From a checkpoint of a small mixture-of-experts model trained on Wikipedia: a variant of Muon for the experts.
Below are experts of layer 5 (counted from 0) of a mixture-of-experts language model. Rows are named router (the router's row for the expert), down (a neuron's output weights, with its number) and show model dimensions 0-127. Each number is 500 + 50 x the weight over its row's rms, rounded and kept within 0 to 999. Numbers have three digits each.
After each expert's rows: "comes before" lists some tokens at least twice as common just after its tokens as in all text. This comes from a sample of Wikipedia text that the model never trained on. Tokens count by the router's weight.

# expert 87
router:552524570575445422455455520456438543424474471460535476454476441510534447470554562434456524482563433524595558461441449599547521534438609445443430601507574459520443456543484493536455550474447449443428475543471547553448539548451502551574441492566567449491538462452523548519419520480581521550452498520491475523574552589432442421475468448539524546445564500537470498514457433556510568504544
down0:423550517506520539494426539509543493533532394527492568479433509420465441457446474581382542547451429566544504567492436462361523439539484547440490574418485441477478544519548431525459517516452541608473538518542572481466495455557473573487563460488595443487544489446544566481426468422463483441521461428518551503487510521389549501528474469478511557485551539548497542459640517497458486493539
down1:423469550453523481501527542597474509467443419467450487491390473479584539480469525528479522505588533516544552518448492461475418489535592627552468536412442486565557486494476552493473560439493537459515510443408442474442485344529512434546538504551437468514456460509533563515477487465501516502449577426455498448501511511571453572467527537638525513547554419430556455494496502432453415472465
down2:387465552430465491586477454492601508567536484572569480552501484479552499419507413490425545511511524450539557583469482547479511552500445529411496516519517446445479470606563486492538499541495509438468589356515480512440494519479465470461500482553574547554441507418380553455526513473618429423435536546451531511476527572575551467514431512544464512465532488501561456455540512497579475559548
down3:534415507460488515503523554480452502562475420478437577460445508557452523539505522520525518472391474470535475429525476513555554519450506530531559480473615491480524547447437593480469551443539484495461590460594533580579460507437583465605494458542470425486480526557510468472587547455528594554535444430521505576537417532515537409395548499518475531517602588445516443511503517447574460474442
down4:531467498449468595496452475504479516551632430522430448439499506523495534523460436488521549456464454420472483476546561537462538529557424426511573500523479507440511486542419479526506535509512531387503520470523474539601507452381525424509512494495506509526411505467575461480493424422580518385603441444523482503589563501427581505559508453511534562511580490464469582577409516534434558483469
down5:528368521452480490479487527443504405488440445505513439478506480534501478559582507503560446591554557390502507558514578477492446566452528513498475398555469518491547510596492467482541504554474546374510460481488383461434528494537596517518522576513446507608467560481471559518497512493474546513492525593514514473537437477429447508639427503493495417510513596451493494447513435567564465498451
down6:496543530543487389520456382557480488385538526586519519412512405509584440493517500536533443488518399545427537462492575522511498526530536529615505457491548547501518487541405556539418521491511470419530466489414534490569468442479549519493582558565499558516440542470526418530521532441516440568456472490509415489419543495384462552508510447486552414416497472434433497489514463491463507572521
down7:589504485559540482545471541526494573551475534452468505485438526497442534469530452470476467436455601484482549495525529517488422497524474532451565442480557551401553564396416509484547532407511451508484660574483470500539523390552512433403501453451422492481550475520557379588547460453520544435568475495486551488506504461442518595461479562577531482464505557470512593481420519518483497446479
down8:492435435567396498476475548508493499498430475517534512501445493472522470435532546398492537465588511456564530535467594523551483540478547441515524678519476487547477401521471462487559473560544443476508580517473370529410469579516424552552546504538529431541542486534567412598490506465465398443543498479512500531533550510455533551558471488561526653458514472466500513509460458516542494542485
down9:448557539497483469421599401481492537540522424499501541607499513515551448457458554546590497506509556507465399459446609535439474446508514567475461538540463555510578532498551469484608429452564475583451563477435503532456507468578603516426488459544476420496453468481486489463481417494494523488512468610505542494541515564532507403489639547464478539507508445463481451536513395431509480511462
down10:475510551497580492428513502537614517484575452494461432509602466540503551523480479470499535520522515480587498499485582573540468561557502461485469506568454509495610456503481501558377559493487435469512557552454405443489439486564520521502423566476584487456450514463555467475452532438516392339560472568475509500495562418511490526491423492449522502498595388497511540489609518498556507471517
down11:513490490489514504551625504630477486458528505503493421522538561552511504516507465475484435468501533504466473509558465542516538404434457467542502615444505503505507535517564438595549552549512453455487479476471442503410488542600530578408451471480463470479592557506459507422581544510532470581653541555432521497515452532486501458524464600475514503517559512478484560351563535452538567544468
down12:460539544564443454482449475436502566559521493500526477470545447450561408447368547525552605500527593575547552434503485474523594454528494444498530507429501461501418422448460497477481494420464517500567522426519466396506582487443437567481508508518494504502496460449572561515463547444455567447547474505482466577521503535446494619445499446446497568429518481465515557438529449375546535547559
down13:500476522424429450495504555457497522518487477502526446465516533505578486542544429450429521508435521563384518536524446538498492581517517431489460481493437428557457395507509470502546559479517485493422547435505471485509519594453464495474509560579478514531481450492445443502540430522319542430573507576512508442445402426462457465507390458582444521465435481466549383547535543459557444502459
down14:370476546447567576505429497506456539471432430504496394467536410499458520347438430534502520506567493542485421491592525536456509464480462515454503477563494499491495486521587489493620541486505454465510476528538509447479593473517498521521632456532535439416489515525499389513585479430394506502511493394441563504499547572479494516559534560513488468489435408547545523499462556496489503542489
down15:519549514540534444317435563440494477463525500423498416527495497530601596546434524412540512515464588476577469494501418469549447503475544521552486516494516488580508448501422480462424548430479436464588521492551446571584458527506573552506541451539538550528407431517507464486525533475518492561532400432449567442452483393497491444496553527482481461461547570559473563518542498483477530458519
comes before: " |", ".", "|", "–", "-", "%"

# expert 23
router:542499542587522496520499478440433548486437467433509498399495424551501549528552525419468529511519527429561627459430425500612477495489552455461435564487655511574429509509552568525539507451454487450483473563458549502456531522524480587497478491545568499499492435507536589538458586574576515517498459535561451527622502510527490459522481492484498531459633486507474486543468492486544604482576
down2:525475438428475504426491550452429470549403500466496448407496509520475407518562551441482539509566408520501508555460529439532531560512534494485532433493461538540482400501581502456503410493483444580501450476480466509551535475548352498540452422525522479535512491553583410488515558510458409504503594376505456521427472570505538492562486405561475518482501457494475556410508430474448453539405
down3:448482407561519520496529441526508487488461472509416548549461571482553496544577569575473495487530512515566570435408533592426473532530487498495561532435532466575499560570517475616444471475416461525571501595431516443521475439584555461442509542425442521546462426440415473501528549525535514513529618424419459495533502497489511496385451476441587452491475503531515544449561552452426506473474
down4:447564519471472444446516481581537484431429526509478503456580530438480496488499540535529495525409481515462467522465474539543327563513543472520558570553509481413474530438538467487476544477553596475618494492631496510543525406469526434493516489487526550458412518484427489522508505424483562379437443479449457508434541504554507577566531502539487570410443531470557437589540474499506467452565
down5:475519535523464449526546475489609470493555515452465488529523420381573523527578463609469514489377456519439511500444565452468485484516542465504524558518550566454621506490498506537519466422467456495487451496481439532474470493529500501571559550515466498464498489539464459531491552565455407505518513555523577397447632556489522590521440445573534506575489600557501529562551516475428419529610
down6:449496515523526615475499525541467454508519545485542479485497542596537597424396545567471513486468441517562483508456463600537523535443532467550494545460541646493513522496452457484517439447545415537391489565460480549566526451465579453510479462512458432454598518556529412456467513468566512489378519496489612467482512501537537406436543498375475468530471518484529574511475488517470487508594
down7:484485532560575510532418458524513465474569543434411497588501511488394460546469578508432492503504399491583539552499537377507532516580531546545454529517507498435473570546516539560506455471539481453504461508477496516598447519533421507553475508487554547486563493530521396502442520548503504542494548499497526576544540640515423484463565529470480435337498477429496522436445605434481515551471
down8:529504524420541592531488470494522509541450463443545428485490526465538423558493506562398510431561438525419580611479469569492446447520523489437559593548533509505545512459544501517458566543427523485486556489444446522515509469548597398534473540461400552484473515499400484527416478498477590466443537539485616454465546585567458523499559516486543385538436535539452546533534510491522588538461
down9:419463559452432487504477462471408427466563481472553542573517558441543477571455570466484503565493570475410533488453463472504533489562469528506488593438558574506485481471441598557526452491436481550523547504528511390531474477513564405508507534517541501504482460464487647543570513486503419548499406431474609426432485600534395483465557428441505503510477532502541507544481482504520443585544
down10:465557462519589581564517448542495525499490555515502522501460424486564574545430350531535558600519521581575430516477526449524436456606514524522523500479451523526496594514522614505622489405479465568533492516513470462491579542497598441514468416482464502488481499449405545476538590532482474497557517435530504491506455515516560437491549540491483464509580559448579462571534503465475524403480
down11:517438469472495539610537513456480372412500518506425503518537528499560441456546507552560511503447510556449515493532536549517490501462475468528510509532416521485460487465484472494514614539413444525399540519519432540458473407558618418510510489516475480459423484519411538540461487466448474433471409495457514479480404484617610465513497566432588529511539484565394480462536430560524422521542
down12:591532511546454412519519522476540586530545504528426445507522540548435545460525475454530490489529519481560469525441549538495541626528478478431377456560481408536420482446603498495533510531546490523408535510465452386484479353549488531541524429563564455415468452471488535475502504512490409506458455453476492491449517480540560539539432454495499453488504428475634551506446516500548537590436
down13:528503410442498500471474534452460529596491501526516459466512513484466450554462410437612396505438487547498472500502494448540512610440539498458540505415374501534516570550502449620423424464441495510556522500507549544496549545553490430502531496537451425441637505445516459513480513580431570473487471523521494554493417522454451510672508519478524563474497540549498550484539499474581533487471
down14:450476487492619612468581534541537533576464414582430461412565551557494484492511487520566460520550555523417495499454494570480402539563459548476420526462459477505540528564457495458528433486580506536488530511528609577546537530539554421497550527476551513458457535624488472569387520447504519529510498459546566451505585525508512593476492511567568497503489512610479465447521549461469485426530
down15:502537467487502539493515582487466537475374523522573429581545458494481539519499500526503471566469465415533561535440504519562519487556557455492545534457491583501456475422562457576552498391511510544537537494507391510588505544467482488549587511610432557452471488591466482367525567468470487495462420361499498423472520533570385551491507541491556495491513518406468462451532541441484507542478
down16:519503592512543507518516463557532459460489467486459449495445443474413597512483687546490486523513512468554550453505514485532540520471442489517508500483489544577466538396425546594527540579436475412617507456462523463501469420588442431540466458509537426530485560523508470481499408471503440489546504384493374546549477431527541459523519504505454557498503484532462558430566563561541451552497
down17:427317473485498496433450504462561475460486556517474511448507500520402480598472568487496469576529463533556480436469571503485535513531455596477511537458597501579454589546498475517512443485545511478442459500482524481441509496461487513506463502493488424468503567522609463508532484571437492426538591613493483466417481443582440427494497416510543437414463559542478448471437559451496478406454
comes before: "–", " |", ",", ")\n", "\n", ")"

# expert 32
router:526505493603497485504481516442462503431478476434528471411569387501534478576541517436457524473493489430531577489419425455532532503469578461483438551558609518492346498542512568534465525425424475402490424529486534505475514562509443574539443533525531505540500470503554569527483579512559551545478500529475522523608502567517495499492434434496549614400541463548469482495485472522566594472568
down2:482540490433561506552423419456528540611522473495449549472468503524450541571532432504488481555518562495433412517411436485473422519485564542464507575480487510571529428552566538659456534558491442530489547535475487388513563514546517574468540495444577485463528449527457497450456443502509542471566526425463573485519516468455474543492510481427512490322559405454525497474495499470495470504585
down3:563507468422451494549474505569366557429440506517507481333509447438503516498505542532474532488578516517497582509498527506422477597553468520542425485559537424502471551544559505465448555417492591515509593547501528601498469482486515442497473498590524499526527529514492498514488485476477533493557566526448659410590474406444497503458552442503595513477502525438562494419521497520495554530495
down4:522441595388599505517453548457554448405591472449468499495557468436454444535476486468457569523580452471556484540561435467536410560393533531499507477552512556434507543501574515474494424407579416508549456512517423433519537476547552466516521377501508473595532531524528527557510504483427450524508495541460454564507486541605442534506572558586478479468588441478502501479495506439447487521473
down5:522387529450472538494550510488506574554561480516407486457540516509410498529539519544460424500492438477467476402593584500494454502491494457436439441503614495470497497601496514577553473418509457418474493583502433488510476533533504481555548489398455415496574531495497503508454575499526428522408540542554553426496493520447355493593561540537493471554557468547554502543514433457528543408518
down6:428476444497475531469494553516457501529554520630527567524445462448445543547520499546531525521542462559476455502473561379473507535427526520533419493434543440505460475471526488523591464562566569437472393464505415539437544489569460524385400548451512565525454460519547537430459502477405527531500393511537526530470536504532463501519494443527511543504536511375463514434443435448499415481387
down7:480494582535492496483497537434500559472625516578476532477453491497464525448443467545534533529454610489383446515539514489477473548500558575510449462427475473458479487533530429484463389584550531498581553417530468447563585567526498467496462518503463526386476431480365438473443497403461531486436436570410521495494391546554520536484468478546483510613524466569502492562461522464511511490508
down8:438416561503558530454496495463494526447484535510507573562481488471490492390487472556495530496550569492563546524500556474560499524599434480481395516377430541440515502547508436562428495569374529561570483434530499539548660533433552456463552513505508443500546593483545450440439478493488479545494502443479486520517470509470527516454572571460500554519456533495469539379575467507403531437508
down9:548435488531533499490477498517401602449477494500489525550499578503496420504483518556558493434554438489388418504516509490522615492493497515438496585474525498425555524455455547482397444479516482506500423473476580497525511485386604556432582479459550550567471467457540401460480551423541573512546514507459550483493562471420544573539480417473512474514428474549507564427492523559590494576585
down10:457500587387487483575586528401479452475537451513468591576490463507493566487536465546520540425493431425572527551553456614459526519493436529490515540582468454474556542499542462576470528576424563573492520546507502565451525454559478511401523484501546542565501497492526585465521544405563484486473474407441540506539507545530520499509544492579477418432573529428464476511507607543486535471397
down11:573426496508537512464463421514522426496437522479578499541511505563475490565527504527515525439482521460514473478457470556425553450501545457521505495564417509549498489535503566601497603475486451478440575480435435512561477573542485533531444571497483444533480484466494536459543479383408610447495505490437537418597592487588588445489639546381488444526441492512445465532531525487554538454544
down12:419530476551478441510499491479449526487491621486464427468652471469381540449472571469558496478483488432549480551537432410450442508562457442571526474540530426549536533513508455420410532470406420521514495635563527521509533514509464593433516439457564467523486436429514465424567531507525520462471472444588483506487417502445476518532546468493497486528537504539436545456558506423554496436516
down13:550418505420513489419413428476518510508540506467503486462511468488513504490622608532526514559499370444488502495467502375482568575491465539540544471489512500463544319484551471391581488496538463489545501571424583514505511439536413478494526529450419542421577532476550500603496453511465539556541446499563498512481549513472485500472429516479527529427534435501514512493410543489460470562530
down14:496470582490447462483533630436465537493495591414537357554493464453500525501449471520486491512478519502531488616464517559498579505460469482480501480480573529448455534446408442567585582555544497558630555447476463555582492454406561501520495481511497483459503499623537529511539492439493460466493526356462538546482496456467459429411518547468500516425477528505489448469482577429486478476481
down15:603508441541489533467477443608517494390499523518532562612437506515533425452494564548596489543493514553524490428511537450459483538595504443555514452546463549482491449484522537556484507472434483551576563439501517459553510466463483492517424554450529419539580479436420507491545479498464479527512420451470493572395529435398556447436449431489555545464501484470578429592451551562441524437463
down16:546429518443418458411515609466481491571516582452563583538408489535482514496359573451653472472526431542498472465538472571508499540439547495495522507505478428583470552461529458549553447567518501517477500588449453546569532480563482499518488465534474433448596479467430493465461590487498438504466552484549533477414491442549497416589538438504536537517510554459497523545541479441533566538520
down17:562532439549474502562527438539465455389491484369548553498435447539376457411433544553463536548532521501439432445484495580475415528556524455499544610519509489500512427423516450465560550387474461528539488544452555425490528495480483443529493538611583509498444408534459561474513541608505544496512511474484514449416411464560476539453500444465502469485517475485513489533402460486485515543463
comes before: "–", ",", " |", ")\n", ")", "\n"

# expert 94
router:554545554564441452459463549457431539421464467455536465442465450498541478470557567435452533502577470521573543461449452568548521535444598444435440564518548441525444464554506490530466555461440430439429470541459565555469527542450464549571446493560577433508540445451537556510394521431590492566435526515500458527583540591453446435471459443549532554443550522522471486531460428542509564479552
down0:440490619489539449550387499477489424484555557546479465514475487529525507446472531409481470442407548457613522510479425538623520466550493526600514575508488497514469475508547462530396512463508536475508477573521648453591534534480474548526421457503483537445442514493557439560525506514453427439583507514467580464454502581451498535467491492465505565553542478468497382474545527494426543568479
down1:584577486489546541542475426469502512503513441563367485550432426443496484515399446555539480576468478442474459435546412548405529515491464437579509473526455547467554437496456524435465481382477524501561530508490493543468499460504468371441559573534520496488472501563571541470478559545525594484563469541529462502410495475540525480465512576510504561559557514507462551443598566582455458428537
down2:422662445446433506463529497454481563478542474518551505489447446520526460485555512487480451515482447511543472469492555513461547451443592422534583497539604532533484494508573553508561518571558512436466588538569551488469435485505554492595450486542536480551571557476571490492486572473510534572484497501497489455478529451515507487410416473413481527614408526507530449441459344427530498456519
down3:471429565509437491456508484507500469459548434430484496503561546435502378479478489424549583521575507505491473460515453512429485542426420564585515425538437427489489510533491437466406508610424467464495405545499434537440497574495543504548438459426495599462519524473493487503436470458558474553396515580525485612456506576481488482519516461553470432388578542467492455499559459509487429457531
down4:417402572489470532548457520429421557547481434485509511407509594469514568528546517485557383505518484523499577478485434465557581467463500556507523522514580588464413499463541423459492489474493478512561471563450504463469509588528483519463444499470373537536505425547556477553468599471537568522543481434438472437535587532536422491501520484570411585499526397500554529487482504448560482578476
down5:530466454505482449498475611569583508480533515496365430553428497485554445507458462472477538505543428538539505417525466462520366500473519469558441498354526502487551529492526545491464523456413433526546409540460575521412539465521459428558560571527476470539458450557455563524503455563438492560525545575519474511414445543530503483481521519516533542507501461524433392502575450424510600512529
down6:455502454490486513505529469388504488521440467389612558453541452477475456494535457521566485535445579539501619551497551466570482545563486505477466421534549619537468460460497450522511550454575479434455502427482533474431548503486478571517560490490525463528535482491511531542520552463505584513453530438537546421585520622425470465477409442561481574477468602483447573430477528484519492438608
down7:518539535582512440430533530574485569526528500542460475480378494458523581444502524469490474424501464535550580560471520532491520450506393555500506480571526518486492489486524495527514461531413559515527479482486520480398472474459443481467498554451505599418468473508400502478489563466525455495650517474412368567401609423484549529475569501470518481484491448457438427494473568439495417514417
down8:479459598607630490577534442465517515543435527474439598533418549534522445529538459490547542500485380482534545517518481543532507524567510473544452532513506526565459522403508478475461473389463539614493544459522467487524421474620519509499443488512524565505521527426435523508456448530512558511523482470651455530519585494465527491580573558548481480620485521522556483491571491443475494487455
down9:507458456469392485511524554424449542534457500464574494510552494527423435548572512459498478506449498586541526534514665496467497435580519467445482460531471474533549465454507576558565492519563493540480551525498515513593516450513541510467492377526432538533567420540414529513555553575508404524564552413456571514525418529554397515464535514546476400461546455506486452476471498567493456419559
down10:456537450549529491534565510475533499583472613521432539534411492423533474514515589483440456511492481506524575506581477478440657474511450481547493447527493526577450478483557433453527494473550396502511525469547530469554462513485498497565613523494464445445476485454480537458524432441501508568547484488423415523517484481480504448531516587504528409550491524465578376470380428402487445557552
down11:544509520531489455564554531580529519514560506478519556521455464458487561453510410417512512553546505501507468561546418513491541496436432510490449457538425490425498461477433518455439537411435508446548517510481485435493458433528489559504525448490601395502450471504530425470470562435448398488468550545537427623597445543441529395505473516443465532503524506545386426508551503386493394524524
down12:523499509537564539509391487525506472543444444531629519523420476498513496455499512506538536409503544472459489424605548472558517449583602412553484470440539462509456424429496434630426518534457490458458464476479535571493497422631498439473522486574475461498463524462484520485490443572469569543469494451478614454503521517524426521539583418516487479471474504430502536592460522569505442430517
down13:556461594445417614476428485585486459504479523548433528420476501495485456504515586533563500506480480454493536613540478490450561513513441554595459540500479436505491583527566554515570470501446491541523514574485491452483471529481570456463507431463586455508447486496474484519479529438560495479640378511518418472502553437445475602515502436458436465501482456526466497503412570499632515567469
down14:574510502558443467474543440474531461510501462533572483586471462505476426555538522464513436444452462382477555427426436426528450522501393461592464429519513537564384528490431448489408510549533500529523439520577565521538467561437500478528548489534505514488551509531543456469494505627530552514434525444433508504529442557545478496548404446496440545511526488592468482443515491392483375476541
down15:486379509487496531574403485478470477474497516479452491500476553454517464419428533497504441525436510527503483478419472516477375513495533473448537536473472575547534543575466545556569556420517513566448549565500521465527564594463455577449598514490586497526511479501408465482529461460517389483464469550442565456371528527519458489581510530548522428514546489509582574461416512448583406489433
comes before: "-", "|", " York", "M", "S", " Angeles"

# expert 82
router:565486548576450421483420523458440529446503484448536530440442429507579479484577554438455554483536464482552556482446403550537510521444586457442440583486579427468445466567533456503456560440436437460454490495457557562426525537480479564575433501552578445454513454458518534533419511529583520539454549507488441540570556563441440461460466466530517559471562434529456412509458416537504570492528
down0:545528397518501499439489525487494464537455528505403543541489485489463509529419517557457484475466477489504361515542564359550405451486368491527563446501523483460481509462488480534511524496484480471489450555480607504450501503507481477490525528491561458537466498564484579534439399387509403555598390489541484561537551451546449502444484581357516451548583455437455514532516484524512497496520
down1:491495481411529518543594458535501508465413497475493440459506524501435534503422547559413535538438479499508471441496388563366403466388548521505459486510501484545486525548441516490476446517449580521464469408524543555510524567584546422512476502487456532360535558527444539442478557557468519447579553469490483440535419436388487481448503465514459579570487569530519503473436492523541544439463
down2:485513471447460443494509547448517432513601499519545384469403560532542463600564368559488518497461488490570530572492525512416466583472616493507474404514458520580502560552475417414521588506518575505569486449512450411522526529485538490471471574505479547548530432461502447523402557585479493477482508496548506501491494555614515458533449428462424433591476475539480531478495457501487475493542
down3:523486425504510539509456417478458579442499404562396582486496430493645471549462567451461550572576409543497525497461460557560461478490467524499433581515463631475521499413466542559481572518581540472477549423544487464484531595490470519503482503484536506486564519523461530557518505404499536469501475501518603458560511509434451478491513433489512605480501536505455468511522457571483586437605
down4:439563495440461499431505416584530508455460508472510473456553468544470446509530557545449474480418480428526521518464515537503553539535550514422406470534514519464519457574485497481453482543533470449537480487512499395479483499524475567475472541507534420478560483369589456579386634564467459500478552462529559622577488477535572588468445502484527550625469462576551541469550485495571499542555
down5:521502583526518504466501429443501512566513460408477519489482438488631514473484477564534511463598530482436480583451502543509600520505460468492417433586502541400470504511410533444481573555481543507520445511465479497481523438625496436494518415570441541468462384452456494612488485523575504462480511452448477476414496483542422471541523564508509474476460576502583592438434495521484537398509
down6:502581526547555551431494533459514497555408454485506531524508532629453440582466490559460519547502440537514566579508423481565526535418480430468526512490545587547529545492439380552501506461481593569415439521516402392452523520527513510428458559517472533497559532518548491540408510478502459516456499552503535484508490432499504366563373397517492570526481524477524461466509540500470539571513
down7:505518495545494553571561519496502441480498539528464555472514524461379537569569427447471532491531499537500546594465475449490497507438443576505448561404484505501452535402505561522486455532534433554470543430517570528539552463490445450514462491487539520512441615554434442481579516459514495414498439476577495476591538542568587539424462597515419492520548490538430502465533555581579356492515
down8:506515530515601522519507453455525515494492580485469551465468418419519545559485560552501464560534548559552507388453417525459480485442517432563437473448555523549481510613486453650515557519450425481502519455477422488572562550439517356495521472490517518550419513533523579419527534467521579556508446501537520441506448586472416403555490506448547528512396491514522519504527479546472540522547
down9:525550469475534457565502460522490432456491413575397471492461487520472513415513518489495551514524488476542464547561600529445437512473531535429399410479534518356669427531547514537540473502499502537537540493508445443537437559531542459531537478473531493479563445478523462455451481509401478485497607577502508403496508489470506482452567480495515589454539569527461452566469442592506566471403
down10:481550517459521480437373545462546457514520523517450512526482441456356443410501551447462497516578361495469514438486576530428507624453507477516483529408600455533567613503562487504448464584548510488502528539545432509518504516491519431608507465574451478562557568432464478468420495504484453499506549535535490465486502461612492472422534484490517491497476451502481566511516529520410548437461
down11:445442587492508445532528582463396522449512459469557405552472526486491516491440568521529460482472470417439602513411431488454472517501509413560540517548449583513500458453490489538465484395476499526520502546513423480449485542533487486474451433462470498484514588440526597476545411472475612464541506499545506550447611438564470370452475420540528488466553496455486587522493494497564433417554
down12:581524477511543449506521540491487558486537519397475490543525524462490511420554509448495455586479576502426507554490504581560410594494497462558575512540502526574469447455433497505535464436482447531506443480536411488476561434416426373426437505595561469449488562539538619430485530542476428520513410601545521471477446554491478445456472535508439451509490439412571490538580515462528476492519
down13:486517469412564494501405459495509442447447388468471512542543548536563525512520493478526455481504425582390576515607429526529618535462388437518522487514457525516463524553452457548532478497422426494523489437540440425383615528430439454549495540476540499594422524504477420511442515469576489491583481532520514468558551449434433519513526424503511495528526470478473451538520470530474530411507
down14:471492458438454461405516498516492532545516581455564451493582500509476548505502590557567470429557474505621529449467444469410424462514533510498463482450493475457460569431564447500495564440506455386442469494417493518509553535532467513493549498494437541469472460453583616589494553512555486433458580421501508462483519554511495567433569480452526542428460376573521543504587521477405456499515
down15:461593488463554466529429503456496476511495622521477504504506474474505516566503435519488555489412440554421431551509503547479688480502534470578488557543475497411463535430456491470495453489553572501535384524577447369471566549505538518452458542415407526596410505509523482443485430492480544548502471484435453524521456438536579465484458493475624543522490483502446489499518515534548494507539
comes before: " ", " the", " MF", " B", " States", " York"

# expert 59
router:625478532559486481464536579499448561469523489457553473496449503498515453441526581483475416505510482581478526507478478433533570477504439439459400503549485515554496475515435491454538503481486445483417443502437472519457583575404497573523485494504510491509526434432478531470550445511557569521461462566472487514594623601434508547414388483599516532408537550597563458539418501541566523533515
down1:465527452419552419490498568559512492492499508553485549528472485556557517434458495550538467579518499493433385506362532441380418510530538505500498522508505579449515508499506481442515546507545585609507515520513459417528533472524483502441482534469500455542605446467501640397423556575458540596450457560460437493503429458458438509537533441554441496506479538427519445522558531531504524446565
down2:563508576556518475504460502565522511480478450490438471484500462542519519486449560517527455518439523567516488518499552400526485438601378565570493434511440560459545553554485491500482458536581470478563599524388494476469477464536526462555536514414442496434453661472474501539529462594540515447502513575399540493517458501490455465474438442446462483479567537551578516464644556492575511527525
down3:592521410529490479527603556427470547504554415463486419523507584534462578359519551470472522458430554496448530509488541562515436408554444608535547536521494502449485549538493442563424518551462585535529464544562508504471476619535474480518440450498493442521506462557487501534480542488486482442503517476572462466569460565551551467526514406551462535478385491520494480540431454625506467443501
down4:491507557547447587559501521459322485512482465583402423538579417583501503426525521458492548536574443427491531564499514509466418513459525553451438522489537534514500454507449496521435556496408550484516501558449566483511513458520461494490401590482496527553486464551559529558533477594517476352502507468465454425537519554486462515437570532452542529409532461440520442507529433466450496550515
down5:439433535492492468466468460563505519510539438484594523537504497497415529539335512485546469443465639476450486450438549458540522627495562503533571485503473492482502539448455494477569539416560493437579497507533583478393487493435570523557540532497512493454503494421473474408452456444457524408587522578485543469455505537510451490565547490507544506465456423589449496505476483472416397483504
down6:469555567481505494536487455470530450423502649531516510431526495530410576472495463428467548426543461519576493527510512444503508508517431504544478448457492473511500477437437485452606436510492437438534387574452556567550437505488445532393509471464540507518500578463493493637550395598471522619479522496531517454582523516492598523570508510471468515440524442445452476543470417505454466485503
down7:423605556497553418535487498447504502594598462497460462509486461457490449489480465470482503533529515520510509564477511464467574529480473418443520468500480453574537430540573494562589568434597525532435471532497435448471498529504480545511426476480513474561520426451608461453530550459494501584564514480398535495559520562545332466578530528517434445476480416565471491501526447555583421452538
down8:445536543528422514488468451460486387461509448467526504478449518545511472497479464404530506489562472474551543461435588542580606555491415516439517482498539480403514453511629503502529536499487535477402460504522484565540485372543495525527485574538514548481551442570450478460523529347525506454469532540497476457542580508553462435490538467549376513451532576496549447465434417444440511509436
down9:431568579505474447448494595486521588604452505527526518510516494452531524550513565532557421457517462580487551424642483585414538459512487515450461463394564537601499419558488522524519510501452475517565540590551572485559473564455547451538425491441442514613511535495489500524432461538389471514525570523463443462448465543539522473435468509542413476466531482530458500498504484462499493557416
down10:532485489550460566479583467481550499520378461540444553501487520411452540508511427415489505362651483507485517453517505492567585496474395495548478568582487484473584541518485475515491523519485499462462574468418589463488452407607535469575547461545467590487458500504637523496451494451532457539445459433507495532506496519532531514509455541526613469542536498506436468492456541505414524501538
down11:492499541465410508620538569578490450485558536455431481479510513547624553515441434460491565523563486549445469590477447542472472528458504475390497427495491472439482580455616564551434522444517499539501447500386584486523523537488422443521543550432425500520543493574536542441498477460474464539492400476531498527528403524539536483468523431520492450520446486414462474523601429500554443553496
down12:480523510438568446558550548472535416497552530474504578457445461512461471425559446428517478553469455478448501580590547493509400566461486551519500449514526481494453486458465484491548490530547428463433510422520491589577476523570527487443525523479443464550541490465506460553452473513511498511511481470440396409619515534595528430506513512526454516549553465317511470645512545518553532420499
down13:556511434415498535522476473403479528496478522471546538448454561437474456419548534552459538475425428369515562507611410568574503490514492458510504561435488503522493446553512554490430541589511458497491451552517512502501570520556393538451534482665528541476419550471523507575494516413492395548532443452389423514458533468557526534468528547491522553498566472468549495474543521495523451532487
down14:517540538524545463533406490445404584555423477473540534460434549548518476507526571489490461471519521565408583464529400511543481502432556486591536524537471519719504489545640453489415598531492547533517417495465506529480521477555505460593539473529507443538474418492446460509381501474479488457520485494446535534531566471496504528524472453454542440474514530523550553479492523525445468549527
down15:539482546552488454511484469432424534484452508498564476550606478527500522548434486403511563531520454564502373591533534543526519522431464464472536476492531490462366575568538512458489579485463492451478540455603454560514496518459512513507505534458631463483562511394402551492534507514488516464391518415425506508560495497472536448528447485581555506549494446422511542564434504566448485447407
down16:555473608546456474485494516424425466518494450483514521459501516422526471568450439502485486424548460435464426510439501420492595626439536455529434440498505522475546538469476447487548487592491463457493533517501633566477558501549433486406513500440532551442516524455438432554482529366514450544571442450516515541430533525558467536455509409490503500501504507390406472467505451476490538556591
comes before: "er", "ers", "ing", "ed", "y", "ered"